From a checkpoint of a small mixture-of-experts model trained on Wikipedia.
Size: 11 layers, width 128, 18.5M parameters.
Experts: 64 SwiGLU neurons an expert, a softmax router.
Training: a variant of Muon for the experts, 426M tokens, 6504 steps.
Below are experts of layer 5 (counted from 0) of a mixture-of-experts language model. Rows are named router (the router's row for the expert), down (a neuron's output weights, with its number) and show model dimensions 0-127. Each number is 128 + 32 x the weight over its row's rms, rounded and kept within 0 to 255. Numbers have three digits each.
After each expert's rows: a language model's description of what the expert responds to. This comes from a sample of Wikipedia text that the model never trained on.

# expert 55
router:104165103091122115159104094171136016104097144088093099134132111112135114136099101146120061125120126142160134110096080108170053139134109116090119154173167123125155072138091162060128137169116175129114114127137135091109127169135156082082159148040146100091208085171131141131154102113077157090104135126158143086091161121154105079125138110155169115132114189095127122141168077100132127106169
down0:081173112141142162111120123150128119110134174113173134107144211109148083078136155132154106120165148148150127084141115128058135113119133173110146096187120097142091135093170109169137129143142125091153108103075119186083127142125101116130196114098073177113117111122115154172174157118133026145131147106161127129087158113095091065105117059135085100125140161131203124091172136122124046138087
Early word pieces. Second pieces of capitalized words and names, especially le and ar, as in E-le-fant, Re-le-ased, Ath-le-te, w-ar, plus word starts Car, Char.

# expert 38
router:105171109108144128112082159108106108107104110118129132189152133085158194158113083141111155115166111097084093155156105147111071072087120160121172134081135140072099149125056105164101122130151085153147079150121145082140105173115153171214096093150118181196152088140101119188114114060121135192173108170120151137106052128120165104140118155180087134117133131080127155145149125158129145138124
down0:062171173113064151089164112169153137108127089094161129147164124123128130129089159080104101126124135179089159074183106079144126112114154152114127134142077154130174136089142090126163127119122189115131132124180137122099156091134090070139115177105127138080112106088126160122166136187113174147139120167107166082181101129116080167156085157045128185059087075121143092084138142176123128117102
Word-final suffix pieces. Endings on the last piece of a word, such as n in foreign names, N in ISBN, ics, ers, ality, and % in tables.

# expert 15
router:131094100135124098124212160132138106135146156109105093092176087156104101149135120086148110131151156091121151116163140217175162063198149091103119161115117114177128127109146103126105118085118152104204151112149117164099153069147103197127173136140171084106168111145106128140129175151086146094113187096104081112104146131116172136145153131132117098135068154110163137187086118069102136187077
down0:165096166078104083132121092101165065149112106179179114138134122181098132150117114089114116172170149159180089156096130082137137085101100161178156106150071118127140161151117153105201183127113068128141114149077128089069105107140139098146116109077075201101182129100158136167146124158167103125180139158138076157059101165117120133169115111169138151139139098103191168113130142132128148114162
Prepositions after verbs. Prepositions and to right after a verb or noun in prose, such as completed in, happens to, turned into, earnings of.

# expert 14
router:118144125146094072168155096137138147090114047111064138146151111202095089114098135091105101175147131120167138144107104115103127113107083137120141115215073079160131087175041170127114123178098140086134172116109116110091209119079127149123095147118192162191153141135121128089072119136143119137072124150129176154142130106114149135099109127178166100118146137140112080114083139173128092114104
down0:168161131111138108142104094068152105192146111131058147134115143127129141117115133103193111145146086173135151119127144116180151120116081096117159141104185094151157117112098171090177128087099128149174110122109120105111123129130162164191156114143107096132113174137176108142195135168140158090105120118103115143116162121039141183159141235096178119163138151122138177203126141155183178161158
Numbers and ordinals. Number pieces in tables, dates and statistics, such as 2010-04 or 1.026, and ordinal words like first, second, third.

# expert 25
router:131165122079147142043104110137094152110164151113124132151146156089096174112125118134201164104139158204139087089109147143089133131171127130126118107135098215137167115156123155146091114153142131134116065175101160136118068149115126155100079066117170119113048097163146113137127087180092102158103123200119134159091139077068132115117093131162144048112189153135100098125104128135148137139154
down0:097130152161156117163106117120179122109159183102101145160128116098154105099178137088120114146163113128124176099116097132147079190047153137070139145168052119177095141129155154158121179100110109152091148181094131180126146119156126096163133107151176184123113149118115104123100108158079125120105105101080174063125114132090190151099127184115103188100133122130098075100189087112138198150099
Numbers and table cells. Pipes and digits in numeric tables and stats, units like km and mi, and mid-word pieces such as oc-c-upied, manus-c-ripts.

# expert 22
router:064094072141159077121138113115114167107122125095130141122128080194098070162137168117101143113127101157127134150120092144109203058137160134135141183055141112097137064083107192144168097138165130089109131121161109110108092067133089086132140135132109145142095166119145107113074118102096143116058111088117150068110181173124090117131099112204134157111133116103155154077158074136176124137115
down0:116171148146125168100112109153076137128108118118175188118158099142131105082166106127134079101088127109102147089136153058125097127095109213087043173123087073162189112135104102113085135089118128087157070117132082093144107072149091149116133173101093089185157132185117146149139113150132138131108138217116126147143134102083160201130098136140091124118164137139104099135177163092151154114131
Name-start fragments. Mostly of, plus short pieces just after an initial capital or first syllable, such as Gr-id, R-id-er, Ser-ie, plus de, De, List.

# expert 46
router:172130175122110148134128147138117191128134103112068158119146101200112074123156160124149088144093121184136099100092138126187109118159129125097104165079080102126133091108195133152095168142074149166146179138114116120167144058148114126108156146125128129069128157158155131073177127162101079149136126160131180152152152086155106121125121101155167083096122125156109146100056141038108102197077
down0:115201095133132120148100147154115160117120183112199061103127110162095162159092181062158144145104125149117067127097152142076181159110128124174146112118148105154128140110149216132193152136086106211137115140161129118132174070131133117092171171105178156148119076140090115164108166132134164106154141162161104074153118098146133128158134116121135066150168094119104099092128073158116170103121
Prepositions and compound parts. Prepositions like for, on, over, under, at, and pieces after hyphens or prefixes, such as hard-edged, white-over-black, co-editor.

# expert 11
router:079130074160125144085097087134146110171137147140109157130071132117210133120096080161118133177097134150082149139091125080107116086167106087104126066205210138095162086127094120125083078090115123125159110139139057118140122147172143087135138140122076127105184150159182145166143100129137147123115151100135144140124161100114142154117100139095125116132030075202091127150146092157117140140161
down0:153119137034131141155101106068131077138140150130139106086123132075156113111115126072110115093125072142055140149120084180135151115081120160063147064148159142095088085131136138110146099143152181134118144159160191180107126131105119110132132056088105126112102107089123152121106068057122110118085084166187112058162129121123104113118157082167126091109121161143106128093149073112116157087145
Capitalized name starts. First capital piece of a proper name, often in tables or after of, such as M in Manhattan, Har in Harrington, New.

# expert 9
router:075106129164086143142175173116160138181136147163105080137150165101073117129116133077120096137136119112082148112133121188038148104164105077132124155101098116152120095099123177183119176120164145200177133132161084133126109100179122084164154113161064139143169114108164099136102113148117126082113145143118118070137124139093134133155191179066132125157123139082120144226121126085130115169164
down0:178128131146113147095126101109117204127142176099119171135113086122072105172188076173124185163212068106156143099114112055135142144099102119117140089118105118124110133106152138152118205135152122152134108109138105169138100134089083135145143151113157149145141167144081146133058114108097090127174124105080099103105110079126173165124094128166146083137046148150174161057170101116092115123127
Commas and conjunctions. Commas, and, or, but, possessive 's and ), joining clauses or list items in prose and tables, for example "acclaim, with".

# expert 30
router:146153160160112087100180070079115165092137153133110118124169102148128131154117122087147170185120099107150116101127130211069119148076108184148152144130081178156116087172091106151116158163127106117070169126085126131089171105170210182132112125120170140147123153143137170134111091075087163139122092131125134185127149043116130145134165145158139103066148170120121084111155091144117074096100
down0:124075109122118062151135101114099115128132116146098154168187161155159165124097061164142084126051051126133103082167141092107165132063093178147123140158120131167131081166101101141147095136080134135080151075105157116150204119105152129090153165104132128148118098136084155091117063092124131152135168127102127099140107104127128083145124158057126121114050076149075148083103160137154118128152
Digits in numbers. Number digits in years, tables, frequencies, statistics and lists, such as 98.9 FM, 2006, km2, list item numbers.